{
  "hidden_act": "geglu",
  "routed_scale": 2.45,
  "balance_bias": false,
  "norm_eps": 1e-05,
  "tie_word_embeddings": false,
  "optimizer": "adamw",
  "beta1": 0.95,
  "max_steps": 5185
}
Below are experts of layer 10 (counted from 0) of a mixture-of-experts language model. Rows are named router (the router's row for the expert), gate (a neuron's input weights, with its number), up (a neuron's input weights, with its number) and show model dimensions 256-383. Each number is 128 + 24 x the weight over its row's rms, rounded and kept within 0 to 255.
After each expert's rows: "mostly gets" lists some tokens that are sent to it at least half of the time. This comes from a sample of Wikipedia text that the model never trained on.

# expert 4
router [ 95 124 126 160 103 112  88 126 140 118 128 138 132 130  70 135 123 157 151 128 103 124 106 144 118 127 166 132 110 111  95 140 152 156  95  93 150 126 135 108 166 135 124 116 174 100 110 157 159 119 119 105 101 132 134 107 129 143 123 126  92 136 114 156  92  81 145 103 127 151 172 147 102 124 110 120  73 163 184 150  91  94  92 116 104 140  56 134 163 127 144 107  86 148 163 127 111 135  91 136 170 163  97 161  85 116 139 155 142 147 138 171 135 114  53 165  81 123  95 111 148 112  92 173 176 151 109 160]
gate0 [132 149 105 114 102 121 126 155 136 130 134 129 142 138 122 112 140 143  96 168 122 125 133  99 145 144 130 112 112 133  96 118 129 129 125 161 146 206 155 125 117 193  53  82 107 144 140  95 148 157 125 117 122 122 117 106 138 165 124 145 139  96 103 121 139  97 126 138 120 141 100 162 149 133 111 132 101 152 140 104 163 111 127 113 111 128 111 132 102  95 127 143 167 103  87 140 125 142 151 144 120 122 147 104 159 177  98 193 138 136 139 123 127 140 129 177 183 129 106 134 173 140 116 143 122 153 156 124]
up0 [130 115 135 102 131 139 152 131 113 153 124 153 103 155 145 107 151 115  91 139 150 125 104 103 121 145 144 126  90  75 127 154 113 133 120 149 128  85 139 138 147 106 106 110 165 128 151 123  63  92 105 132 156 140 137 165 127 137 149 138  90 151 114 145 123  86 142 168 155 130  96  84 112 139 120 125 101 147 133 138 113 152  76 107 152  97 124 120 165 158 113 132  97 150 172 118 132 159 143 139  82 103 137 141 108  70 131  87 117 138 126  99 130 152  91 158 112 129 153 121  89 112 157 109 123 138  84 161]
gate1 [149 129 136 127 105 119 144  97 146 126 105 106 112 109  96 154 155 108 117 121 105 119 149 115  92 183 156 112 154 141 146 128  97 136 162  88  84 122 109 113 141 138 183 107 150  95 163 132 139 144 114 159 107 142 101 119 133 132 169 148 118 186  85 125 131 104 139 101 118 116 174 100 158 150 153 134 125 132 136  69  84 172 125 120 122 138 109 116  95 138 141 109 112 131 123 119 123 113  89 125  97 151 171 118 211 130 115 154 108 118 125 113 108 140 105 141 137  86 133 120 125 113 164 113 194  90 133 115]
up1 [104 121  97 118 115 101 118 136 143 139 103 125 126 143 144 144 150 126 123 127 124 134 132  96 105 114 107 117 118 169 117  83 104 155 130 100 145 133  73 135 143 119 155 120 127 151 135 132 124 118  80 126  96 122 171  87 151  97  92 122 142 120 127 127 135 149 129 135 156 120  89 140 120 158 135 130 131 159 125 108 106 180 136 139 108 159 166 146 111 129 119 135 146 105  97 127 147  58 160 113 133  90 114 156 187 140  87 145 116 155 120 139 122 147 115 132 164 125  67 144 100 142 156  76 117 159 154 129]
gate2 [156 151 144 134 133 116 142 123 108 133 136 132 135 130  74 137 133 137  93 148 139 159 114 112 113 100 124 108 128 119 100 118 139 145 148  89 121 145 144  65 153 126 147  92 105 117 159 141 120 134 142 125 117 145 177 138 128 154 169 124 129 110 122 114 104 106 102 111 125 189  93 162 128 120 111 136  66  82  87 121 189 168 127 135 138 115 139 110  91 150 143 107  93 138 157  95  83 146 123 134 116 141 162 106 126  95  95 126 145 123 159 136 164 140  88 114 124 149 139 109  90 116 105 110 154 106 143  59]
up2 [125 131 102 133 127 151 113 112  71 132 164 157 118 118 152 123  92 114 157 137 113 132 129 105 142 123 135 117 155 117 144 156 115 149 126 135  84 122 127  68 126 122 106 136 137 104 146  98  77 162  83 104 119  91 112 141  99 159 120 135 101 163 142 143 152 105 164  96 125 110 143  96  80 117 143 152 124 139 126 100 129  96 149 141 120  84 112 145 159 124 138 109  82 176 139 138 152 106 145 148 125 112 145 119 183 110 130 123 116 116 135 108 101 188 153 149 167 123 133 137 129 142 190 140 127 119 151 146]
gate3 [169 127  97 122  98 148 139 117 121 121 130 160 171 102 180 119 152 149 118 106 133 139 132 167 170 111 131 111 103 154 130 125 104  97 106 152 147 104 113 101 141 141  93 102 109 140 136 116 121 178  99 118 132 123  89 116 124  88 144 147 113 132 116 157 143 149 127 129 168 139 157 112 175 154 105 179 129 104 116 132 121 117 164 132 171 120 112 117 149 127 118 145 100 137 127 103 148 115 144 173 160 112 133 111 151  81 132  99 103 141 157 115 137 124 126 112 130 121 143 140 100 145 100 141  79 148 128 157]
up3 [106 132  98 157 151 140 126 121 122 134 133 139 171 144 117 128 149  88 137 151 137 130 110  90  90 122 124 130 125  90 147 140 135 127 153 148 105 143 125 155 115 105 119 123 120 166 140 126 135 123 109 160 119 151 184 133 149 170 108 147 129 127 147 114 157  74 125 102  94 131 136 138  98 145 114  99 161 118  54  87 115 108 108 121 123 116 196 108  95 165 126 108 140 149 134 174  77 109 107 136 120 119 123 120  66 139  86 111 138 140 145 117 101 142 134 100 172 130 148 147 174 102 162 133 156 139 109 117]
mostly gets: " e", " until", " Ta", " when", " Park", " if"

# expert 1
router [103 155 132  95 116 132 127 162 137 111 113 164 149 121 145  82 122 106  94 115 159  83 131 135 145 139  90 147 133 154 115 122 183 171 154 149 135  97 116 170  93 125 103 113 122 176 102 125 115  92 146 141 109 102 124 129 111 121 105 125 106 124 138 155 156 103 114 142 121 138 155 136 106 121 106 113 134  80 123 108 120 153 168 106 173 157  83 135 155  62 167 124 122 107 115 150 129 107 166 105 119  91 145 131 132 122 149 121 117 125 128 152 102 105  98 125 123 131 133  92 143 135 157 168 108 111 104 132]
gate8 [120 129 124  80 100 147 116 148 126 121 151  96 156 134 113 126 131  98  96 129 108 151 129 184 127 146 110 117 124 138 115 107 132  56 113 103 128 129 117 148 137 156 156 107 126 104 120 106 114 143 129 156 168 136 191  98 124 136  89 165 124 119 155 136  80 113 142 132 154 107 138 142 156 147 134 128 141 175 122 127 181 155 113 168 132 142 125 111 118 147  86 133 145 148  97 146 148  93  97 169 123 114 153  98 147 151 127 106  96 141 118 129 177  68 123 110 130  97 123 152 165 110 130  88 139 117 150 151]
up8 [147 108 131 144 194 132 194  93 110  70 144 137 121 117 129 144 133 150 161 153  96 124 132 112 112 194 168 137 120 154 133 143 126 141 111 115 125 130 122 146 113 117 134 162 100 148 111 143 119 117 110 133 127 125 100  96 114 107 155  96 137 114 119 141 122 136 128  93  65 119 107 124 124 104  85 119 116 143 130  91 108  98 134 127 105 102 137 132 147 100 138 101  95 123 144 134 163 144 133  87 143  96 107 147 145 129 100 118 144 124 118 157 113 116 132 144  74 165  98 125 141 125 143 114 133 156 100 125]
gate9 [130 133 156 128 118 127 105  79 109 121  71 134 142 134 109 130 120 124 164 135 119 151 132 124 137 121 111 114 143 108  58 133 131 121 141  99 160 137  98 119 150 121 125 105  98 144 148 147 174 108 145 166 139 101 107 170 138 124 121 127 142 113 121 121 163 158 135 137 131 165 130 103 163 129 115 134 149 114 112 139 126 162 133 148 100 105 133 150 105 111 110 151 135 136 121 147  87  92 139 142 166 131 147 147  97 136 145 147 128 130 142 164  84 158 146 100 140 136 107 146 157 100 108 159 117 121 165  99]
up9 [121 145 141  95 118 187 103  91 149 129 103 134 138 164 106 121 139 128 114 166 117  97 104 149 149  68 109 119 144 128 103 162 125 136 125 110  78 120 139 134 122 139 103 160 102 128  90 138 115 118 112 132 140  93 154 145 120 123  75 133 111 176 112 143 110  81 121 125 144 118 104 162 105 107  79 145 168  98 169 139 155 161 146 136 111 160 112 110 133 112  95 156 166 110 111 100 106 182 111 102 105 111 186 178  93 119 141 117 125 144 189 131 152 143 139  97 104 140 123 121 117 127  98 141 137 149  97 110]
gate10 [132 125 118 124 187 161 152 131 142 132 144 116 128 117 102 124 120 157 174 110 121 127 140  89 129 100  93 135 134 126 108 140  98 161 101 132 122 121  82 148 137 131 166 134 109  99 113 140 112 133 114 136 132 152 125 142  76 113 145 138 150 104 110 170 142  93 135 117 186 117 119 128  83 136 158  88 166 140 142 113 214 140 122 120 109 146 134  93  79 148 146 163 123 105 113  88 139 113 144 145 143 133 131 102 158 164 149 163 139 155 128 188 102 152 127 150 190  99 118 141 135  92 139 156 141 151 145 116]
up10 [127 148 129 132 125 123 173  96 124 132 103  93  90 120 125 129 127 102 110  99 122 159 131 141 107 124 141 138 143  85 135 142 147 145 136 137  98 101  90 116 155 114 152 164 140 107 173 149 127 131 106 178 143 160 112 130 120 105 131 122 140 114 121 121 139  78 141 115 147 136 120 114  93 128 144 127 161 153 123 118 135 128  84 148 120 119 190 122 113 159 188 113  98 145 104 128 148 107 156 104  89 129 137  93 195 132 117 151 156 144 145 129 117 132 146 107 122 109 129  91 151 104 182 128 117 110 139 116]
gate11 [165 145 111 140 167 145 127 114 127 123 109 111 142 151 119 136 116 158 142 120 156 130 113 156 111 122  74 117 123 113 126 113 148 170 135 131 121 125  98 140 105 103 112 133  86 140 149 113 141 154  91 166 131 138 178 152 160 118 131 123 165 158 167 133 132  98 126 157  94 131 144 155 121 146  93 119 146  98  97 108 131 150 122 136 117 124 139 123 101 165 117 179 204 145  93 125  97 102 120 144 139 185 122 138 101 166 170 136 132 147 121  98 157 143 164 121 131  97 155 123 144 124 107 101 148 145 138  81]
up11 [133  80 140 112  95 126 119 132 112 124  96 134 116 106  69 128 162  79 124 126 114 135 134 130 146 123 132 130 128 158 114 117 153 140 139 168 119  93 143 152 137 144 121 153 140 142  88 131 139  73 171 120  99 114 106 151 107 115 115 115 153 108 106 103 131 141 137 125 145 143  96  98 144 120 186 137 125 107 134  90 158  95 152 151 153 130 134 154 161  73 128 123  79 131 140 164 125 108 165 109 137  86 171 139 166  82 162 102  99 129 109 133  96 147 102 144 156 193 145 130 108  89 125 174 103 111 136 134]
mostly gets: " =", " Total", " ph", " An", " last", " Be"

# expert 2
router [113 112 127 142 198 154 100  80 125 132 135 153 128 107 155 118 136 135 102 144 123 173 172 105 152 165 182 135 120 106 106 114 144 103 127 169 126  97 148 151 126 114 146 116 177 115 130  93 125 119 113 170 100 154 110 102 164 113  95 118 134  86  89 134 139 161 142 148 151  91 135 142 132 143 110  84 103 118 126 117 131 128 126 110 159 122 123 126 145  97 140 111 121 149  96 126 138 105 140 162 144  76  91  97 139  79 152 105 151 112 144 134 120 120 126 148 164 121 186 149 125 137 168 113 107 152 119 130]
gate8 [121 163 121 150 123 119 174 134 150 136 136 142 121 167 119 168 142 114 145 156 143 129  97 123 210 144  79  84 140 141 166 122 135  95 134 109 112 124  95 173 142 135 101 146 120 123 142 148 104 148  97 106 152 150 134 129 109 123 145 135 121 149 117 135 153  77 132 122 101  86 120 110 100 141 103 127 211 134 131 120  99 144 147 131  97 154  96 109 128 162 200 144 144 163 109 145  87 147 165 149 134 136 108 115 104 148 102 132 129 128 137 150 133 113 133 189 134 124 113 140 125 174 138  96  66 170 143 131]
up8 [159 159 117 139 172 135 119 144 208 118 124 113 110 141 118 156 120 142 131 171 159 150  99 114 139 157 150 143  88 134 134 132 153 138 129 134 161 111 165 170 124 115 131  95 124 124 136 115 102 156 124 130 162 122 154 137  94 110 153 113 140 124 130 129 110 113 141 174 115 142 119 112 126  97 118 177 122 136 124 112 129 163 123 135 132  95  95 167 112 125 146 119 161 156 105  92 113 128 113 127 130 105 142 103 110 112  94 139 152 120 116 135 135  90 113 137 111  91 152 156 127 119 153 112 113 131 142 110]
gate9 [160 136  71 143 147 163 140 121  65 154 125 111 179 154 111 153 133 125 130 137 131 110 123 105 112 139 133 112 151 151  78 143 165 136 146 142 141 125 141  76 140 138  97 128 128 111 120 120 169 114 167 163  69 139 111 152 110 126 142 139 141 149 134 146 114 106 118 100 162 155 140 121 119 135 123  93 102 144 111 101 145 128  95 145 154 117 154 151 150 106 112 172 147 106 145 116 126  93 148 132 139  93 150 156 139 131 141 117 144 126 140 121 157 144 155 162 108 128 109 189 157 127 134 114 111 152 102 138]
up9 [ 89 139 139 146 126 141 156 117  89 133  98 126 177 119 147 119 146 139 136 163 119 105  88 116  91 131 160 123 118 129 128 125  66 184 122 153 113 154 119 144 126 165 125 109 160 143 116 143 155 117 123 137 120 135 150 138 135 123 126 125 144 130 124 136 111  99 113 107 111 119  83 126 124 119 146 114 156 137 124  24 140 127  79 158 114 120 145  76 156 124 175 125 151 140 158 127 180  84 162 130 104 122 184 145  90 133 116 126 181 127 157 123  79 153 155 188 111 120 118 101 135 111 117 115  92 129 129 144]
gate10 [148 135  89 129 136 135 195 152 112 149 141 115 127 111 100 117 109 122 153 140 136 144 164  93 145 107 141 149 140 156 114 117 107 123 100 118 137 179 150  88 134 171 109 149 144 126 110 130 132 159  78 135 128  99 142 122 119 144 108  84 109 104 117 128 139 145 100  93 131 135 146 101 156 120 115 116 196 110 111 140 139 131 125 126  62 147 136 140 107 150 130 143 158 136 100 131 111 158 122 118  92 141 132  91 136 155 129 151 124 125  97 108 111 145 118 148  71 159  92 144 140  97  84 122 123 136 178 117]
up10 [109  98 160  97 178 138 100  81  92 131  92 133 124 166 155 155 115 167 121 142 127 136 147 146 103 138 158 110 120 112 117 167 116 143 150 137 150  54 119 143 126 145 154 121 144 106  87 143 123  99 167 150 112 138 121 148 144 139 132 180 163 121 102 126 102 144 158 107 157 123 124 142 150 128 179 163  60 126 119 117  84 106 120 132 132 120 138 132 138 140 101 113  99 135 159 120 152  76 161 142 162 142 139 162 111 133 155 125 170 142 110 144  80 109 140 118 179 125 125 121 104 144 131 130 152 152 119 113]
gate11 [107  98 156 108 161 184 119 124 115 108 121  89 168 151 103 140 119 131 142  96  92 107 141 158 141 101 150 142 140 115 114  82  84 148 136 147 122 157  83 109  92 141  90 171 101 120 130 121 124 109 106 141 104 175 129 163 144 123 121 136 124 109 120 145 147  76 153  85 123 121 162 144 143  97 160 133 120 140  87 117 170 120 133 149  99 122 171 127 103 140 140 136 118 143 154 124 132  87 159 118 176 136 149 155 112 147 118 150 114  78 138 121 133 133 173 139 169  84 109 136 161 148  97 133 154 119 170 134]
up11 [ 74 172 126 142 157 153 141 116 134 114 114 131 145 128 135 144 149 130 130 114 139 116 133 130  98 152  96 106 126 148 119 136 123  72  94 136 127 183  99 143 114 105 167 135 109 127  77 131 117 101 155 135 114 148 167 142 154 120 116 145 127 136 137 119 112 131 107 125 125 100 131 166 127 117 113 134 119 166  60  97 123 144 105 119 138 139 116 130 165 100 158 131 159  91 128  90 126 145 127 137 146  99 157 112 160 167  65 119 151 149 134 121 113 127 109 127 115 122 129 124 116 165 110 118 125 114 129 155]
mostly gets: "′", " will", " tri", " par", " go", " Go"

# expert 3
router [148 136 131 172 155 109 166 129 133 116 147 138 138 134 151 126  90 151  92 171 141 150 109  93 114 136 110 165  96 101 154 163 112 172 163 137 159 149 142 104  85 129 110 160  97 125 105  81 113  99 100 132  95 111 122 141 142 140 102 164  94 116  92 120 158  78 142 145 125 140  98 149 113 123 113  94 104 100 112 169 152 118 132 132 137 144 149 146 191  89 104 112  87 101 132 129 122 125 155 163 110 145  93 124 122 134 123 118 173 153 121 123  83  77 125 145 153 161 116 123 146 123 138 161 142 150 143 128]
gate0 [139 155 115 135 171 101  82  81 144 136 132 159 132 157 107 120 111 135 111 124 145 132 123 120 147 172 116 132 139 132 106 133 110  93 129 112 144 122 138  74  99 126 141 158 122 157 118 154 141 149 104 110 109 122 134 152 119  57 119 136 117 110 145 157 144 100 175 118 137  97 116 136  91  91 103 128 140 184 178 143 113 136 187 128 148 135 122 146 134 168 108 104 168 119 101  70 130 134 157 148 183 109 145 120 119 124 146 113 144 102 142 129 140 138 163 109 155 109 109 107 103 165 113 104 114 137  87 123]
up0 [116 127  75 150 109 112 135 131 135 126 157 144  88 107 142 128 143 105 118 129 153 149 131  98 151  81 106 143 134 114  85 111 135 103  84 129 144 130 168 160 128 143 106 105 133 120 147 154 160 122 124 111 102 144 132 131 139 145  99 129 136 178 109 120 165  97 105 112 111 120 124 130 104 137 153 113 144 148 121 168 162 125 156 120 152 133 176 124 155 165  97 143 120 139 139 129 137 101 100 140 122 149 102 106  74 113 112  76 183  97 138  76 142 167 118 137  99 128 195 131 116 123 163 121 124 133 102 149]
gate1 [ 92 126 106 103 118 102  89 152 154 147 123 143 141 127 103 171 134 136 116 153 107 102 122 141 154 110 128 145 147  70 122 156 133  98  86 146 121 121 150  90 155 112 142 110 130 108 101 134 127 140 133  86 120 112 130 110 134 112 124 123 115 133 156 117 138 167 155 142 116  87 129 103  94 151 100 129 121  99 125 149 120 129  74 123 143 150 100 122 108 158 123 112 156  85 136 104  61  91 163 111 123 118 160  71  96 111 115 143 165 108 154  71 148 117 124 148 115  72 156 158 144 165 189 127 123 119 174 104]
up1 [120 161 123 131 106 127 133  97 150 113 157 151 146 179 167 145 133  88 120 111 122 112 121 140 100 116 107 107 167 151 122 128 136 130 137  95 137 163  99 144  85 126 103 143 154 132 160  94 147 121 118 158 153 202 138 178 131 137 105 136 122 127 105 117 110 120 109  97 145 122 124 167 134 102 125 127 120 114 119 131 176 126 188 148 118 126 156 123 117 116 123 149 111 131 151 121 165 200 103 134 141 128  99 159 130 147 132  91 106 135 155 107 127 115 135 122 143 170  77 113 120 153 137 102 109 148  72 127]
gate2 [110  98 149 144 135 210 128 166 129 122 104 120 129 151 147  96 179  98 154 127  94 147 136 163 129 145 116 135 129 133 153 160 154 114 144 127  90 143 143 137 129 118 143  93 112 139 165 123 151 125 109 121 168 129 151 103 100 146 136 143 139 136 109 140 137 120 135 137 101 134 149 170 160  92 200 115 136 132 125 137 113 119 135  97 142 167 148 127 113 147  94 116 123 150 112 125 104  95 106  91 121 143 128  98 223 152 129  73 125 120 108 140 151 116 148 104 136 116 115 147 176 146 136 133 102 130  96 130]
up2 [127 136 135 132  85 127 139 157 131 124 108 150 148 152 152 146  89 100 158 173 146 117 138 142 134 116 156 121 128 126 148 143 142 167 106 165 107 120 103 113 149 127 170  91  88 104 119 155 106 189 125  92 125 175 110 165 109 137  77 146 103 106 136  92 146 114 105 148 157 133  95  94 128 130 147 111  97  68 123 122 123  71 138 121 141 127 151 118 127 101 119 121 107  83 133 130 120 177 159 128 148 132 143 140 113  92 120 105 116 199 157 151 132 122 109 166 111 114 162 112 145  89 112 138 151 133 110 137]
gate3 [125 108 128 147 124 154  99 136 106 137 130  68 158 122 138 133 187 118  91 106 140 135 119  93  99 104  61 121 177  96 129 103 107 115 104  97 119 125 106 128 158 182 132 146 161  93 119 121 115 138 143 105  90 147 185 135 108 116 165  78 122 129 164 101 134 122 106 119 141 124 169 100 129 124 131 129 140 108 126 122 142  87  93 164 131 136 140 153 145 117 107 121 118 115 141 125 146  97 129 111  99 110 118 127 141 171 123 107 112 145 108 104 129 124 155 134 110  76 162 151 117  90 129  88 154 102 103 115]
up3 [ 88  86 123 140 114 123 102 148 117 133 117 114 142 128 132 127 143 116 119 135 141 167 106  97 129  95 133  70 156 124 127 124 161 140 136  48 117  92 130 139 155 157 102 159 143 109 122 119 131  97 124 146  69 100 133 113 111 110 140  92  97 141 116 133 102 123  83 114 127 124 163  66 124 110 138  78 142 106 139 105 150 114 107 134 134 123 179 145 122 137 107 102 127 120 144 120 158 115 121 143 103  63 137 158 130 139 113 120 129 165  82 124 118 128 136  90 137 134 136 140 122  50 172 110 128 135 107 135]
mostly gets: " He", " rel", " due", " Ad", " School", "ba"

# expert 0
router [122 114 134  88  95 142 126 106 141 100 173 113 156 163 100 115 115 115 133 105 122 126  75 108 111 156  92 145 152 155 137 135 149 135  88 141 150 138 141 145 123 133  91 130 155 182 125 133  93 128  97 163 155 126 151 111  95 120 151 135 123 105  80 139 162 156 135  93 129 140 158 141  79 138 110 155 154 113 105 134 132 138 134  70 155 109 151 119 100 101 108 122 127 111 141  99 161 140 136 135 156 138  78 113 144 118 141 139 108  89 141  99 116 105  99 118 111 142 127 121 116 134 160 144 104 134 118 124]
gate0 [172 130 127 154 140 120 116 120 109 125 145 161 148 125 103 158 124 133 120 156 116 148 134 166 128 132  96 150 156 141 135 117 120 133 116 163 107 166 129 120 135 159 123 140 129 142 163 101 107 156 120 151 120 119  92 182  99 116 116 137 183 112 125 130 126 133  78 144 137 111 102 117 135 129 119 179 122 115 141 110 131 120 162 143 115 119 121 148 163  89  86 133 149 126 100  80 123 149 134 112 124 134 134 136 117  97  97 125 141 146 131 102 119 146  97 147 107 146 123 144 113 121 131 128 110 158 117 109]
up0 [147 132 121 118 136 132 111 151 133 105 134 158 123 148 129 128 179 151 122 116 153 175 150 160 162 111 129 115 114 127 119 141 135 159 132 102 120 135 104 135 132  83  86 138 103  93 139  76 167 148 144 116 143  98 121 118 117 138 118 128 151 200 145 141 148 117 119 126 141 143 132 135 128 127 138 142 159 159 113 113 131  95 168 143 105 163 123 126 130  50 110 109 135 139 137 139 133 162  93 131 148 155 105  97 100 117  93 162 135 138 158 132 114 149 119 128 131 171 154 131 128 105 101 152 109 133 168  67]
gate1 [107  76 160 160 116 115 171 131  95 129  96 124  80  96 121 153 187 153 151  99 144 136 106 157 148 141  84 121 146 100 118 123 113  95 157 118 126 171 126 129  86 115 107 124 162 114 108 119 129 125 103 135 101 129 141 134 103  57 129 121 123 154 112 137 123 111 169 114 136  66 101 115 140 139  91 117 104 149 107 130 113 130 152 152 118 140 122 144 141 131 136  88 106 138 186 140 137 130 130 128 103 129 112 141 171 111 170 156 146 149 137 122  92 116 108 112 142 143  96 104 143 176 125 143 108 139 152 122]
up1 [139 137 106 115 100  83 126 125 122 142 105 147 157 110  87 137  98 129 136 144 123  97 136 129 147 134 104 127 162 133 139  97 126 174 152 111 104 137 135 143 118 160 167 111 141 121 126 137 126 184 155 141 109 128 126  90 120 116 158 124 107 120 111 108 134 106 175 140 172 114 137 140  90 134 146 165 111 126 128 129 159  95 146  87 122 140  81 139 107 106 112 140 106 144 156 179 182 131 129 123 106 151 128 152 162 143  76 149  81 121 148 136 119  74 122 145 173 111 106 125 115 105 112  93 120 114 139 105]
gate2 [134  95 162 135 116 138 119 115 120 183 123  78 106  85 143 129  96 102 123 111 152  89 160 190 139 108 118 156 154 135 127 122 131 131 111 142 139 110  89 125 126 130 112 144 135 114 137 113 142  80 109 125 110 131 125 152  44 100 134  91 125 113 131 123 107 120 103 136 135 130  91 128 125 131 175 135 152 121  96 122 130 106 133  95 106 146 117 164 172 186  97 105 120 153  87 131  85 116 111 122 140 178  96 154 163 117 134 117 129 142 170 114 143 130 120 132  98 103 180 132 116 159 110 142 125 107  62 132]
up2 [105 127 127 105 135 127 133 124 155  85 110 149 111 159 138 141 129 142 124 142 155 132 127 131  60 164 148 175 111 151 121 132 104 124 102 106 136 128 141 130 120 160 104 101 123 158 145  81 152 146 163 105 131 146 113 133 131 101 105 149 140 144 157 124 146 151 128 113 144 143 109 151 119 104 120  78 126 126 142 117 100 139 180 182 119 115  85 148 144  94 123  95 132 138 179 113 171 101 168 134 126 136 127  77  73 116  83 121  90 120  98 122 122  77 122 140 137 143 169 130 156  77 138 121 148 158 183  95]
gate3 [111 128 129 103 107 118  95 145 102 136 122 167 125 129 117 102 139 154 129 127 163 137 122 148 142 147 148  98 110 121  94 131 147 137 105 194 163 144 119  81 103 118 162 134 106 137 114 140 140 140 168 139 161  89 135 128 118 162  93 118 108 116 117 126  93 130 138 117 127 146 134 132 136 138 156 153 148 133  92 137 116  98 105 115 128 134  99  98 128  87 171 115 154 121  64 131 120 167 146 148 153 102 118 145 141 130  93 152 113 153 122 133 132 112  84 104 110  99  85 175 145 122  97 122 140 101 144 128]
up3 [ 96 146 140 116 100 133 141 141 123  94 158 107 129 142 113 165 113 130 122 131 126 142 120 149 140 161 132 139 150 160 147 111 130 144  92  66 104 126  83 140 128 139 112 124 132 139  96 107 120 131 134 147 127 138 135 115 147 115  96 156  97 151 154 119 171 119 115 134 152 118 122 126 120 124 122 130 118 160  86 188 138 135 125 106 127 121 126 140 128 201 124 133 174 154 156 106 123  95 143 119 113 145  78 106 117 120 174  97 144 105 134 191 147 141 135 171 130 122 122  94 110 115 137 117 119  97 148 125]
mostly gets: " j", " Sl", "land", " ass", "oph", "por"

# expert 5
router [ 94 151 101 103 102 117 108 145 109 134 134 134 111 137 164  97 121 119 108 131 157 128 116 125  94 118 144 101 114 103 133  89  79 118 161 125 132 124 172 140 141 109 105 166 124 128 148 119  94 149 139  98 141 146 107 113 128 133 131 163 106  88  95 152 100 116 107 159 157 141 147 151 107 130 143  80  81 138  99  79 132 177 124 136 153 127 173  97  85 165 142 119 119 116 159 152 132 101 141 109 114 144 136 104 110 118 125 139 110 125 129 138  97 110 114 125 145 104 121 126 157  96 138 115 108 126 105 139]
gate8 [131 126 119 195 129 159 112 146 123 141 158 134 139 107  94  98  91 134  86 107 159 142 143 118 117 160 119 122 185 135  89 109 122 132  66  66 156  89 156 111 157 134 151 122 150 103 154 133 153  87 134 136 114 125 145 131 146 138 143 129 126 147  93 131 129 102 111  89 112 170  94 155 134 154 134 111 150 137 161 138 151 168 132 145 102 160 108 147 132 112 113 125 136 151 137 135 163 105 132 106 134 161 153  85 136  87  87 123 131 148 117 145 130 117 134 146 110 113 129 139 104 129  97  96 130  71 105 105]
up8 [148 125 102 175 141 127 109 119 148 117 152 117 118 153 151 113 144  90  98 151 117  97 125 140 164 106 179 107 148 136 147 100 133 141 147 102 134 103 129 134 168  97 151 100 163 139 103 112 175  84 137 144 109 116 125 104 108  66 174 164 141 110 141 133 144 120 140 125 104 111 120 145 153 145 125 128 106 152 124 131 108 111 122 116 102 105  94  75 129 127 105 127 111 140 149 122 109  90 135 140  98 128 131 116 118  89 108 142 103 149 124 117 104 143 145 110 138 140 128 189 110 107 107 137  99 125 130 114]
gate9 [121 150 115 182 148 146  71 136 126  90 117 155 137  98 184 116 118 156  94 128  98 121 127 131 117 112 133 134 102 101 113 110 147  84 159 141 144 158 138  98 130 153 139 109 105  88 186 138 123 117 137 142 168  93 116 116  90 144 139  99 122 120 135 129 108  94  50 116 138 112 125 176 124 119 113 170 119 138  96 172 138 148 159 103 126 182 141 162 151 136  97  99 146 119 155  90 144 100  74  70 142 171 146  87 136 191  93 102 140 100 114 129 147 115 126 120 105  85 117 153 153 115  49 146 127  95 123 121]
up9 [174 132 150 105 194  93 143 124 131 111 138 109 178 137 166 155 111 113 130 162 151 149 148 140 121 110 123 115 139 136 114 123 103 138  99 147  76  81 134 169 112 105 139 123 120 146 131 108 129 156 134  96 154 196 108  98 144 115 135 150 124 155 164  78 181 128 117 168 115  85 148 135 148 115 137 117 161  97 135 143 125 133 118 153 179  63 135  94 122 147 177 145 105 134 119 160 100 140 133 172  82 117 120 161  88 113 165 128 113 133 116  83 111 161 156 125 144 142 125 134 133 108 141  83 151  94 162  93]
gate10 [114 111 102 133  88 152 100 181 133 136 121  98 113 117 141  83 158 125 124 114 102 144 144 159 118 139  61 146 105 144 108  96  98 136 168 148  95 108 120 141 167 141 105 103  85 131 105 132 122 128 144 152 179 130 135 155 139 159 124 124 188 124 143 165 159  82 147 151 153 137  99 123 160 105 116 140 101 159 141 143 119 106 146 135 146 182 107 132 147 119 140 148 133 155 125 121 145 135 152  89 123 186  91 148 102 192  92 131 159 109 115 136  95 128 127 106  98 134 128 162 132 182  63 143 112 133 108 105]
up10 [121 113 128 118 124 153 112 124 130 162 118 149 128 168 148  93 114  99 107  64 101 145 121 125  76 168 141 148 144 140 122 142 191 131 145 131 153 153 100 103 166 123 174 102  79 135 123 114 115 120 139 135 145  97 136 102 152 157 120 120 115 120 107 119 126 131  93 133 137 122  90 117 116 125 131 143 129 110 140 147 136 178 115 154 151 104 132 165 153  97 133  82 166  99 146 113 148 103 114  94 161 142  94 143  97 187  93 136 125 126 159 105 126 133 109 135 114 131  79 124 124 172  93 134 183 114 106 117]
gate11 [169 112 113 105 130 148 128 134 118 145 116 184 116 152 118 161 137 173  83 102 104 101 116 142 115  98 111 144 125 157 146  96 123 109 153 127 179 179 129 132 170 128 107 128  86 117 147 134 100 153 142 121 146 153 153  86 158 134 105 137  84 130 131 163 124  89 111 155 157 145 119 114 156 132 113 130 127 111  96 159 120 190 107 145 153  95 123 131 156 141  82 135 142 100 157  72 118 131 119 116 105 145 124  98 113 132 114 118 166 127 130 143 155 119 107 170 121 136 149 112 135 145 102  92 102  79 180 103]
up11 [151 114 117 136 142 120 108 102 167 154 151 108 152  89 117 129 117 133 108 137 131 116 132  74 124 107 141 158  96 138 137 115 137 158 151  97 147 130 105 170 116 151 110 137  99  89 164 176 154 117 118 158 120 157 141 112 100  99 106 138 116 111 136 115 163  78 130 132 137 108 120 110  92 108 129 132 131 144 129 159 114 128 130 122 103  80 113 117 125 127 116 165 139 124 129 140 100 151 127 115 129  82 111 156 119 145 162 119 126 159 120 138 149  86 120  85 123 126 121  96 109 128 123 145 104 121  80 129]
mostly gets: " than", " dis", " title", " Website", "oa", "No"